Weights of a small mixture-of-experts language model, trained from scratch on English Wikipedia.
Size: 10 layers, width 128, vocabulary 5895, 30.8M parameters.
Experts: 32 SwiGLU neurons an expert, 8 picks a token.
Below are experts of layer 5 (counted from 0) of a mixture-of-experts language model. Rows are named router (the router's row for the expert), gate (a neuron's input weights, with its number), up (a neuron's input weights, with its number), down (a neuron's output weights, with its number) and show model dimensions 0-127. Each number is 128 + 24 x the weight over its row's rms, rounded and kept within 0 to 255. Numbers have three digits each.
After each expert's rows: "comes before" lists some tokens at least twice as common just after its tokens as in all text. This comes from a sample of Wikipedia text that the model never trained on. Tokens count by the router's weight.

# expert 78
router:167150140137119114108126136132139089099183133148113109156108150177104148104094156130122138117156136106133119127100102148145135100128139155120102110138143139134141123092119142111161114161108076126128100124155129109133137086139138125109146108131108113126114133142179109117129121122180102112098104111108100091106140134071090091177111128138110118163125110167161143117118083196107182113126
gate0:158106142135141147143140135111116134136118111116113104129129106144121128138053166109112125119078126105160153136140098113093129095133154133121144143140150109115126120149090120112092130111075184146148112096134115132154137109134111136183134166065100149139171144161134128090140114135157118152121105121148099118076129107145118127110102156066136097135126109088123130139123117131081172112161
up0:151192096125135120108139142108131118108158162118130156148127162139121146117109148111152102134160138110145149106133141099138110144095097127144095146175174167142133097099123121140148150096106140143097093111073119129144136161119112140143124124099094137171127103122135134136120120121129109148144128117125080142122106111152110097154162115161172075097113118051107170169115102132127125135155
down0:135162119096132092121129115158156110132114151154104124103144162165089098145128135105124107146113154162082136149167150127108120126174126152124120128138148106124131081127125132103124126116150112123123142117140104065145156143150166153166128091127060120103103146129148133097125162132116148114149138123140197120140137121107119141133139086138127078111148143093119124135195114100167148095145
comes before: ",", " of", " and", " in", ".\n\n", "ic"

# expert 105
router:145177109156091133108151142140139138096136154125109134142097152145114149127117151160114127124174108114112119085096111144150113107130140153127085096140156183084159103109111150117157130163106103154115099154146112090119142098139177116112178113112105110175118132133153111097117149096145111093098117099108124094116144111092097107162094081131101140153113127137138155118108101156129157111123
gate0:123151126169130146123118098153116150086092113118124130117148116122134128130140121162139106145182103104173120126123166123119093111121115114131158120155116173148124117181137128132118136155140147102156138145144135101127135136154121153115154141209139117160113070129097074094148175122085153097066131108147130086143129112119124109137120099094095103130135116134123154136102110092145141160113
up0:123125121151153125120097113180124124083103109144158151143133123125124114138104102139130103134159099100177109092136168172136139117111106119113106109143113135121147091182114159134152129157113104133138164145161155089111132125129147181098159099153109132172120093112100098123158117084119156112089144089149078095172126132096103102105099111110109097136139118151144149106098146128144123132118
down0:134129139103145178084129138084147092148106141127074130141152143131111143106114158090105124124105130154133148154121078106157133099137147172090144158133133113128106112106149112104130132136150105103156141102129090128133156101093115158184120160153128153142096126096169154137106143129131117137139131166123154156192116141099125154119142149124105100153123104139134121144168130089119102065149
comes before: ",", "\n", ".", ".\n\n", " and", " ("

# expert 207
router:140176109124118115080130139148133122120122161164087131176109138138126155113106140141118141094166119086123120102122092140147103117179147132123107100138186171084188125129122128107143112146106116139088118163174126098098150102147153117123162093094108112153101136137136124092120150094134120103119109097121110093120163122107109099143118107158102137150103113150176132124108120129108167116136
gate0:116162155107122129091096125161116108168114182121147174147117109122141117108081120111173153153136129154135123099145108168195139145124137162158174116120165104080104143129154131118133148121042149121129141099122146100130102120131133130143122102134121169129132117130104119100140150129134117100144127094119101156131130126133109110134144154134103136166098113179163141134102097128156141148162
up0:130093110153122117184158147098136148098151073138117093121140147146116141158169153130094100125110124125115144162122152088101119094127115120093079146148087140173152112126090115127145107149212094139126113168116123163119156118121114135118148145122129082136129142126154125138102097123112129155116125176124146099124122140132130151127099103123152128079141165088089128134148136122109110107104
down0:124123126107101129153107124105102087117130148137151172145121096112123099130090130150150149147157146128143114127098103123113148110132163155137108089121157159064158112158148139131116100152093097116115139148105171153115097119090164152148145097117076115122105099189144144139100120099141136113126095121086109166116140131131109089176137156138119141134122147158176162125150122098143131161110
comes before: " ", "-", " —", " ·", " MPC", " W"

# expert 31
router:126169087138083129101131143140132125125151170169096137153115143128119136081121126129102141118134125115105116096083125128178096128173171138078114102131154167101137138069109167121155129146102105143118110148150093090120162094146134108107154086112117101173110159153141117109104143122150106115118108120112106094131131153109095111134111116140107155140108099133142173094111103159112132130150
gate0:108163158134093094132143146151181141123128141110112138162103082149107131076117151152097170139153109125117114145161117149099130125156190150184111095136111100076130136119097169147136120134084145131120089119102145138081137148137131092159121109116121147146142104126104126134116152148157119127115100113104127131123154090118100117151114103081147129148118092133157091095102125151120157124150
up0:109168102108161151148174106152106135087114119110133084143135135161075167147143131141113143088123119129139124093151107149134150105139128097088144117162130113171148113113179118124100120140185110105111145114144137107141146157148147139097133156065106154126138157145108134164149141164105133151126127100143144125103132146101135142126116114123153135115119197128085087091130097133137140117097
down0:139177081150164114120122128107120119138121115090124129126121161144134124176157131143168160082136113126158125085116150115126131093099107122082116130135137123146133136147145136133103168151151107159123150127139150125158158144151151120128148134143126149138115137117136144180183090140111150116151097101133179169155112180165164156131118133145162154136133181140119081125164120133173094116127
comes before: " the", " a", " his", " \"", " its", " S"

# expert 33
router:148169119161111138102149157138149107133147138157115123151123170160118138107093170128114131132171120110110102089079132121133115121131139127106104112152165138125147104093136145123154094148133057140145125146131104100118118125112151108123142112116092094147109171143123127120106143133178097124077101112115123116110152142115070125160105084131070115124122117154156132129122056143124149109115
gate0:160106136160139092138096141141125154108083106171150129136129140103155132115136127131102133166118084128095150106102175114143141144138125210151094131172133112130116174089136110121112170112104071150145122102126117119140141168129115168139126150111136127123101183131141085108140148148169117134139102129081136149102136122161130174120105137150125114101145161160130125126134148151126143140100
up0:145156122143157114142115155127106124113096121121089138154101118138097141110109079113126114098083143131115140139166131139112128117115144098152147154081110133158123153139114121145184107130138160135129157131121160197128108121104122074120114081144138194123153085125176112117121113100117156127177091130130076150137133109125134110099114121154175159140148097164110137118130123114153142150122
down0:154118111116102127128145153129120105136146103167155149120111147111140183129128108147128163157115163117130120122145139143085113149109173138161151120149120159148106132095119091127141168126103183139122112116133098138135146177150119121106132092129126138127127114143133112095131149107149151132167102123109114129089160133206103092127093143131102145118067178118110140102092138172128131154078
comes before: " of", ",", " to", " and", ".", " in"

# expert 242
router:128100093155107117122124148137128116086129127158125110136123192144131151127084122122119139079162091110121106110108119135145088112169140145097078119154164134104132134100077151094154103153124106133095105148143096106125164113118150103145137083122108112160135129136159091099130160107130116125085123102123102097140187148133088126120094116131086165145103096147146156109112132156126140110133
gate0:142115148096127125120123157098110147128158140146118107123128159109105106108135134108100128128156113118112123124146161073106131121127123135168160088093175139101132138087113153081092110112153130098100135101177149100114110134153087124175119102167127168184116148163134164141129125128124138136138112180127140117113150101198139139102141127143086183123132141108143105143145163118125133113138
up0:117122143149126122177178098167160116136108107093121185148105093126133112136131103128152146145116156138159129112115072166102083097136131102128105165133107164122126132167142122176114143139119130123106122137150125130122196135094142147112141154133153100106121125096135112100097107110139134117119153089135153169138186100079116100136118116099171069126133116125125135134129101141122111143119
down0:158103098154140098119153114119141113169130182149138125112125165148136140096109130125104103104148115141146099121097090105120143153117134125099108136127166157153124144147146121155154065148164165090129138141120136114089148143173100157095084118131143148131158117131141143112177095155131160131138119143150119144110155094140139110169138161160117160132143125138145121105127191096081132097161
comes before: " the", " a", " to", " time", " his", " by"

# expert 21
router:127160117147120112128140132157150092118126169172127124132107135132121132087099145156102156116133126124101116109108109122144111108135155145107132118145179136089172120093096139126134105176118074131117092155119136113126144114119157077129140109132084122154079154140143123110109142100156101091115095115106117089078166120113089113138138126141076151154099126170180160106114096131107135133129
gate0:123117117162074102126144111147151144108136150113136112133133136118093100100161162126106134111143145121101073145104147099118121101106152115144150154146108122084147123117071163121137112146120108133108125205113155112151135152142166142075136119130102099137133138130119135140121088084130101118129135129145118085086149135100087132194117122101084171112141161116140089134144133132111126111118
up0:123090123188108129127106158175147131134100161121101133115107102130170099074164097102121109110125144139076109161121120084085107166137168106125156116102114132059087166099124115110134141136134128152156147156110145110111178117154112104154118097154114103124108145118126115145111127124119111146139129124152164148082130099140134146160145131143094138124107150140099106146169119105132114128113
down0:139107114145091150129138139147111103113177143154132112130119175148082126140141087123127111118153162162101178123149116114150107170118092106166123136133123081142141135117176098183188132103137136105084171129123152166151135156155119071115130110149116121131106154148131125160120126113128096105160156131100162117085155113167122146131127135092112154116119132100138099135147136118116129154120
comes before: " ", "0", " place", " round", " States", "–"

# expert 184
router:144167110136104128088156145141152128079148165139102136145111132145113160102116142138118142110157085103108099101102093171170111121132143151090093125141157147108168119113122136097150128166104104143110105155159104090112191100150183094121154112126113102143103162145142112117102145103143098121126092092115118115118127123089103114133100120130125143160098111128147150121098090151119137117164
gate0:119165154124120143103120114131165110150146156148106157092143135160128156096098146139154119172119137115119113114076068142151123130140156118132112127103193144139171138073106097116146148139146128145139097102090106119136150144147187096105129164119126096152157095118111139132128124100124112151134181159136163166150132124107115170133144122136170120140140132115118100157108116106122123176110
up0:117116122103132149122163138115175132147083136135102111121143167128127144134115126115154138169160126125147087140085113156138116135105197133156118165116144126163171109137101107147144130125101148141143087124072066113129175144119106099108122142104145113145199120124137151102121116111167148146137160158117123086122120103141113142121083139123148110144155097117144117125149126157173117146096
down0:133140163105170123124127152104134107116156144162127152101109118133091131093139116124140137128106121124125157078131176158121092158150158129133140108119139106099135130133120167129099119112128115144094124110118056153118128124110122128168086113149120131151100095110152121092139110114142171086182133116127166183109101106118143155138119154119147150125099170098136102127107170072109136158157
comes before: " ", " and", " who", " which", " American", " but"

# expert 26
router:127179087136109120085138174162145108109142143153099124163113132136096144103109136165090149107144087134116096107084100161162120107153129149108109108149165165114158119121135130094140131155100091126091108148147107113101158123143177122122152111133108139158091143144160117081120134111135118104125107093114087125134112139111107119139113102171124145176110120133134137090105083131131173107138
gate0:091151105129139117121109150118114108162120143152135138127163162195139155094142118158082122174117148103116098142135149144089112127135119123111081136158123169136110149112143154123127118091129149166142134104121162118120139126153146128121146097168124127168141151160170150164084110119154137102141129102101112104110110079135149140120115123163157131085112094168130114071136169126095144104128
up0:106140146125155123140082169076107157132127085147103107145125161134121108081135155123099153152089140125148104118134118183115103124108135133176055132137105144149095127106129113118121121122132144131142127102125161132125097133086099146137121159114156125153159147156116123147109100113145136091110102120117112148142158117184183144088112140133146119146151110105132127076133115120128192144119
down0:124163128108135117148086124094174122151108148111120105154126121113120074112118120098143171138167117116069131154138139148084115120152085138179139130079125099111102153122125122119129102109135097120182135134135104154148111127113131141141126143145133097133179098088109175141123100124133122120184096149147141150159140118135183151111093126142133118119122142152087161142163146138118166124106
comes before: " ", "201", "202", "199", "200", "198"

# expert 94
router:119136052145091121128146129135123113099143149169108123148096155142122155108104116132129143100147119108089118099109115137196102132120138150097097091148142155108162129081111137115136133144124103146118106148166075086115139094121177135133172112121115100134096143136142089116086136112150126115122100111105102099115159140118108113131107096137097149141113085148133173102095108161112129137122
gate0:111100057139093110128133126153118154093135100100103159084113149094148160134148114100104151128139113130141144155138138198154107122164131103200084113157138100107147117130169166145153137119083132106125124141159134097128149139089145142120143172069144129121127113120131112133145124123155129092111099114142106147158139124123117169090117120151122131145138101141133168099128134113123143133109
up0:114132106117102153131106111131100109174149073101150110143100143104173090143151121133110136138133152148114110149087141162128109112111148125120131113155128109099106135095141158136127122116087113154139146151085110095149121139131051113137123142129159186142164139120165136106103127157173146146141067132114100136163126128140153122088099104157126119135149108100078098096121123099136144129114
down0:096139150157159119168122084102163155125113113155128109154151072125144129152098132120129100173123108132116148141136162122137117112119110127129124129139135133101185111101075126105095100115119129164149116103141108122104127163152144128126105134174136155147112095162132151147088094113150097111086167112120078168103135133097157131135108106061089131144147155135094129098108136130107149133132
comes before: " the", " a", " first", " his", " same", " New"

# expert 254
router:171174116121105101119149150128133118114161142135105132154113137131119132128099180175123139115151063119122081132114095157140114100122168166107090113146142141131168070124122130092133120173119080150120111173145102105110134082150181133109163123139119111141122159162138107126112148106131114106128089098103123128125131116140101108138127103162119142131100114148126167138126085149126144109167
gate0:181168120113154137059109119122102154153109112140113114137141135092148128149126120115135125153160110121147123138076159141170124072117158134184152131124121100152126107111133113130123140112135080116125108115144130148112091085117171133080113127116136139144094125119130104131117154169095089109115127117125147153159141136103147124131124072126145104106129163135143195143135146183112118155137
up0:135092141125123140146115137107153141082110149127140148162140128181135146114141132123120109123122094135147135148099109157118135136129139164106097131070138116111150129134136100137163107128115155101122118151086124152153129153113161148100159154125105140115185135158080149063152137129107169083090100110147176147098112112145166156102118117148130155134113122119066109141131102104152087122103
down0:135105105132132097109161117148143120140185113151091112105118107096151133133099143171101131103080112131102109109117119132130140112127121125160146122134103088107135154087105108107107101067124118142144126134159119138052116127095102152123094112150141138152096177170116101140138129100133125149155134130085148104151130127090099115127151144140153111106147147136142121098092092175155110093160
comes before: ",", " (", "\n", "a", "i", "en"

# expert 152
router:128158112148095109132146136114144134110118129132109131147114145127147174118103144166098120122131103119144118119095118151164108103135176166095101116145127145106169085127140140098163112197124103140106098169182109114110181086155151096105138132132138121151108143166142130129114121118157075128136102097090103103127124117140116137122099124135143149149133107139151163120113058164105153122134
gate0:126167145065112112127126119095127147123155133124116121147113132133144106094102113172100129096131124131137108133129139132126126117106126142107174075198118077126102143142131108099155099134127156135103078078133113138148154136130131120115131118141110164191148116108074113072120136105113127148145112093115114088139119098154134151130178152130157153107165153088130155149126129143116148116119
up0:150140149140151121083130115116131130138158128102134107086102111110137127134126158144112096179151187080121102122131120109119134145163161110132154147145118113142139105128144167124133151111145167101134122140170118142107146158176120113075115168109159118094114144106116078158164097147141079131140119138158088127115104166142134143182110121141158132134103108120135090117099149151166149115164
down0:123119121140094141084115101131099113128177152113104135129147114140112150100168137127144112117128113097100136078156135132128113171150167135125113141117115079135129141121134090181119118140111142083104097161092147161126085139148148163156122073157088124131138124132127106105141137145104119143134122094100127131140157101163150123106146142126136054097135132076146183110143123156121119102116
comes before: ",", "o", " (", "z", "a", "\n"

# expert 79
router:145167085131116115109124164149138130060140144141108117143110132143101151081105133139096153117166124093120116122133083144130109130162173137129096130134170145110155118074133160099148134156090112142122115139160108093112155082115149111120159119119109111178086139157138093119064154114133124109117122125126114111124164129111117096157126101136092142156094117138150150112097106166119142130141
gate0:137124154129133119189113116111127125141135111103124150130116082148108114055120125123136118135150122107127159100101133072177072104176121124141146128128103115164163133128119147093140103111190090142119097143140152091128117092142159142101167159116112128146109177107124107100111149119148128086124132133098133094157107142118145109089137102148088139142103118137145174122143116126112110132129
up0:133133139128128155172112125125113139152106133124135175131127103092118135089093115097153102118134154145159100118122113120122110130159098102144104107097116133095104153107162140073166158140134114106138129140185163088137075122137132122146138111189135115139122162126088153111119128120122142124133145114111075118161156134152182097124141106105148130109156092154144159093158126104172169134113
down0:095118115165087147133099139171091121117128170124137138132076112136132155087122187132080148105132110114106127110102124148151113141128131120133145116133123136095156129156157140137144111083122156151106119101133132145102112137115146173115148056109144171146130154087117103135075136117153128134090162121099126137159119130113109101131171091097126110127176149117127149111119110139143099141081
comes before: "==", "In", "The", "===", " He", " The"

# expert 7
router:154148091140116117101139171131119118098124184168109133145096152130110147112118140148110134117165119088119109115114095160154120130152139141108089116135181185119171118106120138104138132160095106156090109159153101098110168110156144098123155096126099091137098139159139099116123153100142119115117076076123116107110150129104107114144098126149092152164109125151156142129119124140123140115171
gate0:145113123111134131124100156139129139125111097155099116129149181127175094103118109156140131111088120135132133080091146174139131130147154097099062114119116138136167152151136090115128153140127117114092144146086090117123138158149103146128127103157106130153178135152108128094157094128158126127128163120150094159158102144111106143080092135145113141117162157160100105152136122082164109127114
up0:108077134142164148179143108107121137129110079143101133090129105102107138147152122126158148137137105143116147130103168102074101127116182144128082146137076134151176110132130085087103121146166113172132127119102101184118158121132136118109130134144098104107123115105135119105117148105171140149142105151144149121130147111091130098115142119148175131140175147088116111149122126150123123123101
down0:110152080122095132113075166172143129100155141138146116153102141122128121093113133099122146131117131111141156088128117137138170148136091082131124124083124138115124106119143142140129172118077121107107128143182119124143164147131068087124116094099138104168101110142131149140141093084147138132126164138146126128156128162168161148140134113095155150120096140178163117106130125089125113157144
comes before: " ", " and", " which", " but", "000", " where"

# expert 188
router:124209133165118136091161161160151095099165128130109130157102139146127143070078145142114126106173096115089084121118124119140123124129137136091111103143142135136128099119109128128141113142134087122112123130139086104111125083121125103122150112138083115157104137132149114098099124130156091125109094111104123125107136136106074109152106097132103111163149154128143148110120080164105166116147
gate0:121153116115157167125169124121104171138162140092082120147105117079148128096112145142085140134104133146127114100132115093135106134092148110091137123184143125151108144111184154145133120107128116122125162132127110124081127129120107112115139117103158161160102155093148112138133122121127102159170054172119081098168095118122083148154107107135112127148143124112114114123162121125123149128153
up0:142143140181157129100156159118185152134172117106163148132126122136127110118158139087127122181110191141164163176121148123113125104109108146159111110137119115110126134127136142140159113132136092140153118141102100161133155111153163132138135140118178095159072143131120161099120121083157123127120143140093131095138146156109159154127112134098120099147125142144159127131112144172102089158160
down0:164112136098121138135120136118098116132127114138131132157124132103109072124101106088120169105096101149162122111095102138113118135135139150081152131120127129117109103134138175106111157102102127135111102117132134109127138135133090121135136076117133154078170128083107101090138110197123142160096132115161173141155126108122143157160153074129121154133157100135121113153159165162154104112086
comes before: " of", " to", ",", " in", " by", " with"

# expert 217
router:123176092140093109106148149148136101131140183177103127138107143172126137109105144137127162129171127118102100091116085149134108125154143158114122102133162146114166126106123143113140113147095107147111109156136113096121139079141146072121170102114099113143096145134145132101071149112148128105119109121099118100138178130116107104131107099142096138143088092158151142095121126174130147120130
gate0:098185137137168134122121101119164086121120162125107164137129134157127127056100158127129154121137137142104146119145101104174098125118158108167116164154128099152139129102079108134159127146145157176166098142091164105144166134151141104127094119114123152151149173124087124115140136120140121110124165150104114107100125118121105097129133113120131154138086088095154135146096127160115123126151
up0:101179173121160111125102118124160116153123102123131148129134133083145095111128141138127150134109169110100155114172137094151117150097137108141143151120142098149120140095103103155155136150120153148156110135089135118173138172109117083158127154149128122171130138105096171106109108111132136127131159145142113105142144142158105074122142149121136156081098065119136099127116168184145114122137
down0:128120157120142105121116104119125150130146113098129134123160090080145101152145125181102154160162090166161109143139108127143106124072133091122114117100115158132123122113152117119115149157135152090109138118130179144176113120123087092164106185156127126142137163069120136100118130124142130120136125156106157115143121140156143141180101103105148133070126165095150122097100152131133121126113
comes before: " ", " list", " Soc", " %", "202", "201"

# expert 213
router:150159082136077107082135150141121109100114150181111140168125139139109141118110130134135125107145113116116085100090081165114133100178136138094084105155152154109154115122095151107137117138102100143111130158158110089128125070155157112117144083116096105140103131142119128116124133119134095107123096093123113118129159143098120111143124092141105131175094097147177134110107118144118154115139
gate0:141155105114128100078125148162131120116126149133133188145140123150081129073146130100113151086161164130117182124132096138109108117126120125135083092123162162140158127151115121139100123138132171087139132183135123073135137099131110137128114110138130186117106104142136117118135139111172154103108145105133094099152089124111154091148085072124119149141143122129172125104122127119127129120125
up0:132116155120121131101115123162133126090134128161097199084138099143091113119119096114141135104161172138087175098127083151105147132150110100095106140121115105100127144120133133123135146114127144098157127107130155079158124099127139133158105109125141140136153100143108137115131119114147119156133161146143108093163066129060160080104113130089115149128156139136152136134107127081119097137144
down0:120133145110167116159085090136101160080112121165151146133101125119142149133138114137150121152092108120140097123160148142185171189126125073149126088141162105096114085102103129080106105154108115087095098115101127150128101096112116089133111107137110114112156122151098121124123137140108120124143095147107134130146113079128149118146155142102132125138160142154126141101152138087159133161124
comes before: "-", " ", " the", "′", " •", " Coordinates"

# expert 219
router:155143110125097120114129180152143092093148148171124078163123159138117150117111129144120159109161088111113103098110095158149115116153135144076088098174158166105154122141134152112140127145118085125110118166142089090097141078118140130085136110096117082129105143122128107097108156105135118119100095086116101127121126152101139124127105080144119140150111125137125145104123107169119140139137
gate0:154119149107130129096091134127125124136114129134161106111142152191149149106136112085145114135170113122109120143133136131109127122134148165119106113127117161133100134161099083150122123118127165134128125148048144133077107089129159117079128153189116087128116132119139142123087144122065126151067179124124123136144113152175134154145139125142125148119078128131129143132126154134129116160112
up0:144116117122130106112107104112174161155162138131174186120141118177145123135166107111151103141120129130118152175154115092084140124144138172111122162107114153065140141113124136142109143131132095119156139187118107143111114087147157130139131142164138106114067151117123140150112125101146154118125114136118088129147123127163133152139169151111111116111062123137144132161156125168162136117120
down0:149120098168141114134121144129166147097144127141135149148127090120092132155115135106127113084153083114124131136127143163174138131144169152140137070132130090122114168129085123175102081119151120089132104099116168149151147128158085095105135079140150095127159146184149113113136117119118097135140114145155106152135142114131148142075137133123115122126135140141139146103094163115165174107119
comes before: " the", " a", " his", " their", " its", " her"

# expert 109
router:155175105154091103101147133126135120107118153146114137141110138155124145105100132138123133120176125115116080084082110123121127067154142144134106110132159162122148100108083167116181109164118108138124111139136112108111129101153147135143172089100113100130100122140131123110129130106147100100104111102115129105117148112099100097197111119127116141173118113143188173116123131147109159109125
gate0:150078062123124095126126129116121120176120154145112110098127116153101133133127134109138156126205142109108123090137083115133138114152107142127135108127104155111109136074112141100158119093109124135089111151127132157136102125107115091132194155098111167136142141140136091120136173139160107096128082094109099130125174156132154150110102119116132105129112105123161120129100141156134109130096
up0:178089104119147088141122100092124129214112194147161141138141148134119146163159098102142142116145140097161131075102120109128111114108131159150149109097097125097124125141105139122164126121121118126122138121152151163154100142094158089153173107113126132119156119137114115125131142122099136102110150158111114143136119137128160138096156125085165110101110132112177159108123152154131113100114
down0:137147130142125109142129105126094102120105137150112135175141107090135120103165136125182173151118104123119165107159141114131111134146142132154140132068102132078140133150142105097136122151132129113140091136178162169130163121124163109087132131110136115136093113179105094150117134164073108125100176149142159109106145129141129128133114136114134121150114105136097167096130154055147114130141
comes before: "\n", ":", ",", "-", " (", "\n\n"

# expert 248
router:143158109137104116120139128133149115092190169155105115155103140123121159086096129134106153102160125107127114134099082142177112106138144142103088096139153164111149123090126146130150132142104103140117084152169112080126138069158140115097153103107119091132100132142146108110116137110149113122115093117118101105100139128066126096143110090146119132150119098136137152103102103173111134128142
gate0:119137131127129145132186133152141199071105150102119153111117120119120184123137138141117080096114107127105147107143140098159153119133121132131164104142138121130096137143128139108152115115160189144105155125204148139125162164109171124129132158087145114142092123138115139116064130129134133097096121125146143114123141149137095161126147146101122095117098160129127143146113103117080131114141
up0:139181208157122155102112118131157113161109104170132102099138111136115163112108150118118147160166130149119110151138128110105132141146138116142179115114105145111130128134123086126159117123145087142101120140122141150099119132121096077111134136186143110138149143120121106113104152123099098122128157146116147143129128150163145067189134089177137144132086128103134114141102125105086135143130
down0:105156146174147137140118061127126110158133128138149160121116114135087143056142112140138099149110147151128132150106124110098131150128176100132138138069119156102125124118078117091147122126171143174132104131108142153104166174124129134102147155150128159115140158106124114147139177076082100110116170122112103145138121134139134121181148125099122124131144143120141145118095119135132155109099
comes before: " the", " a", " his", " be", " their", " its"

# expert 135
router:133131072163083123111130136135125113101124153157110127140113112128119138105091125115098145122157085091103121114107116150177122110156135137092082118161141152096164132084085139122153136147109116162113110149160103094101147115150153125118166082123101106146106143146134122103103146111164115087110100118107109117118157158088114116132092121151124148178109107145175162087119118150109137127152
gate0:109154157136137139130136147136127153141048088118103126118114106132134124099110106148106095140159113096101122110154172186181135133151133127121148151115118147110127126109135118119123133135153120122155141081157125194066136103207107132143133126108158143148112139144143134112082120145154139143128151135123108157151161156148132160118095163129142145143170157136136130124117133115126121133178
up0:109116181177109145132155161124118087163119117138103071113113130115120134138086116108081092173144112093124111147169151171180120127169150108129144145106124147150113127115112119122121124131107122127131130091143096136106136146122105122149122151110152113144135126138140114107094141174116139126112166142146079137144143135148127106126115156164127125115159082157134079122072111105098145146184
down0:149134114144128123197134115152099134137176137109119135120112169117123120132092177175112171120121135141142129143137132078070149108154121123155114155149111097104152113147157120107092132150121148115132099141115123146131102169161107149090127087129129117137135094149144088169080162133144142108148174143163161135137144110115132129162124145111123150101144161080107177110152111139131142123127
comes before: " the", " Historic", " Representatives", " a", " his", " birth"

# expert 243
router:139135089126109123087138149179149134101118153145109094170122160132127159114118135154121150090159112101110096132122104149141101122148162148113087113133168165096137126116094144113139105151108106153118118189150108093121165111125123098123141094125111106149113148137148082114119140119132111105121097105129099118070153146117096104125099105156092130164090095118144136118107101168129168095158
gate0:149122148140160115130148108112173094133129153148106102072126105135099150075152139092141140101125151143130113124122148130107069126092129135124179125121124119113153129133142165139092145107155053140131091093080122155111133128138090134102116095105127071131129162128149071163077126134165149145124108138133109125089116155116159125129132130134127135119114090100126137136129141160137096129125
up0:122109112127153105113158111082175096166116164139100129108146157108144125100129126116104122145144139103130122140132121090100091110079182153128123134111161163109135129081144129119099110123131095134092111139115109185086147152162165112162163087137138073166115138153164152159118114115116093129126085128128154115144117089123183156152110128127148132134091144123120134113129137121129127096119
down0:156125133090155090104136124108074083142140134128137110108140147117083108078116142119109109091124146104134063100136112119117097070114097124136137127158135128159166108138105139154134125145165136180164137117096170151101140158143108110094138145131133144117130154109128108158084147146146109144136122122106131106108144133137136151113132123091096152166152129139104168148159174122129085158151
comes before: " The", " In", " It", " He", " This", " A"

# expert 191
router:156152105135114112083134151160131115101127164146102128171127152127102155100124142144117142099143100108126107123115115128147111121133150178116100117147163170133160096128119146100135111150088102162120122162152116109102176094136150111128143094110108113161091151139154114110103168122129118099122084101127107072116145143101091095152115098149106139185107111146143149120109084160099154111144
gate0:212102105120150090126129082158124136162102142142125101172146098107148140136122121132141091119134120089118097124109117099111165111166139145147147108115135162149124085142114164116156115123104184131132140134130100155137142136123137129133146132139123136123117114161170109158105138126091065118111118132129189137085146132136142084077147134151139161140120138130159137110161143112105099136097
up0:150159090112098073157119113122112141150107098125179123166140104099155138105113118151147077116129124113131113136126116082101147123150160149130103137103085158159105070118071146139158109131093142150141140139138124132146140120140110143156147129147069138137122097137169137148129098131108081129131104164139155110107131098084104061110122155112152122126131114097124106129118134150133096128114
down0:127112117152066078108123118101136118082141135125142143105102131112136149125123154150163125115147141098166159083103172149083095145084129121152101085106126105104112151143117168137119128139089124156097128122118156131118133160140126101089099084132083164122132116147127156147124111122125086132104114131104137107092131122139138118156137163097167044112130143104134115146133135133103144125110
comes before: " The", " He", " In", " It", "==", " This"

# expert 169
router:128152080136097114094137141155162114113153139177125123130130177146120140119112139157076126119139097105097093120096117162135120111156134153100090115151161155119192128123126144112141121158135108139115119179157130082091174113136163128119164117112109121168088154139170089112116170119136111108116135117110112103105123130113108125134109098161099135165090102143145148090124107130134153113140
gate0:113089122139148096113116132102166141127136109137146146107140150117135109143114122145092118149114129136130138168135123130095144109137096110043123124155099117115134129162129132147120135143163133104129125155162114134152116127106139115107090126144155118176134152120109135158124138146116125149125146164128073072132137138119107141118148099092082123065134062123163194141168155104148131147091
up0:157147138106101172126129121161127118121091101101134127132130091118119129128132133107149121107141120136112140118130125139122140155151154132163135137133142146084141132144135118097118112127061112148119140126109138161142150137117098147163144091129137119085176132132120129105172101132126105102155110103167174196133121142158166154136118129125187140181125155123091039134117098123100140130162
down0:151149113122111137147155118154142113169128151138147090131119105134154144162134184143102097146131121120110115071113139148154121081135095127129144123163111105132188111089141082117131085137147129136123123132138095122104145126121104159107170133126147062105117106155171104137154113094128140130108122117112106108159090068163111116139123166121118144122100126179132130134165092136117149095136
comes before: " ", "200", "199", "1", "201", "2"

# expert 161
router:125165099119073109080125136153143112105135154142117127171112127164123163101115138134127124102164113121103105119110092164132106108161143136100078088150165147101145127123102145114136108151098092140123119175157110105116138080138153094105138084114119118145083133136140111119119132108149118122119079077124121119113136138092104100153097116125113128155087092121169127110119111165128170104148
gate0:161111136147141144120121125137105114140126162120122113148129119139162140149127166148066136131130162145140195118113123079161120124158156117158095115143127179075132131096085128130136115108066139202109132135121169151139126152114090073138126109130124166124142129155125109127141156107163125114138135123115136161090120130083142116132127123169121126162120182129112104145098112110120133145128
up0:125157143125130125113154140146125094138138185146137156172117092118128192125131137150109098174159142115156107101133107130102125142164173120113090130073176166154149137096123140110103117123129162128110143125130107089121145095129161120148116121162112072153150114131104109122140146124161174090122107134164097138120136121089111118101092119125106106144130078134164144146136117097160136117142
down0:157129109113119127129166148134149135098127142118090132141083094109120190119114146170096121129131107079161125177123123104099114111170168119094128150086145156186135149075139139097104153125141126076110133086133087128176185121116150136151104131136122090115127118151131120129134117143092099093138127157107122121142150143114101116155137135139104115077134117134158107134102127116135135118141
comes before: " ", " Animalia", " C", " A", " P", " L"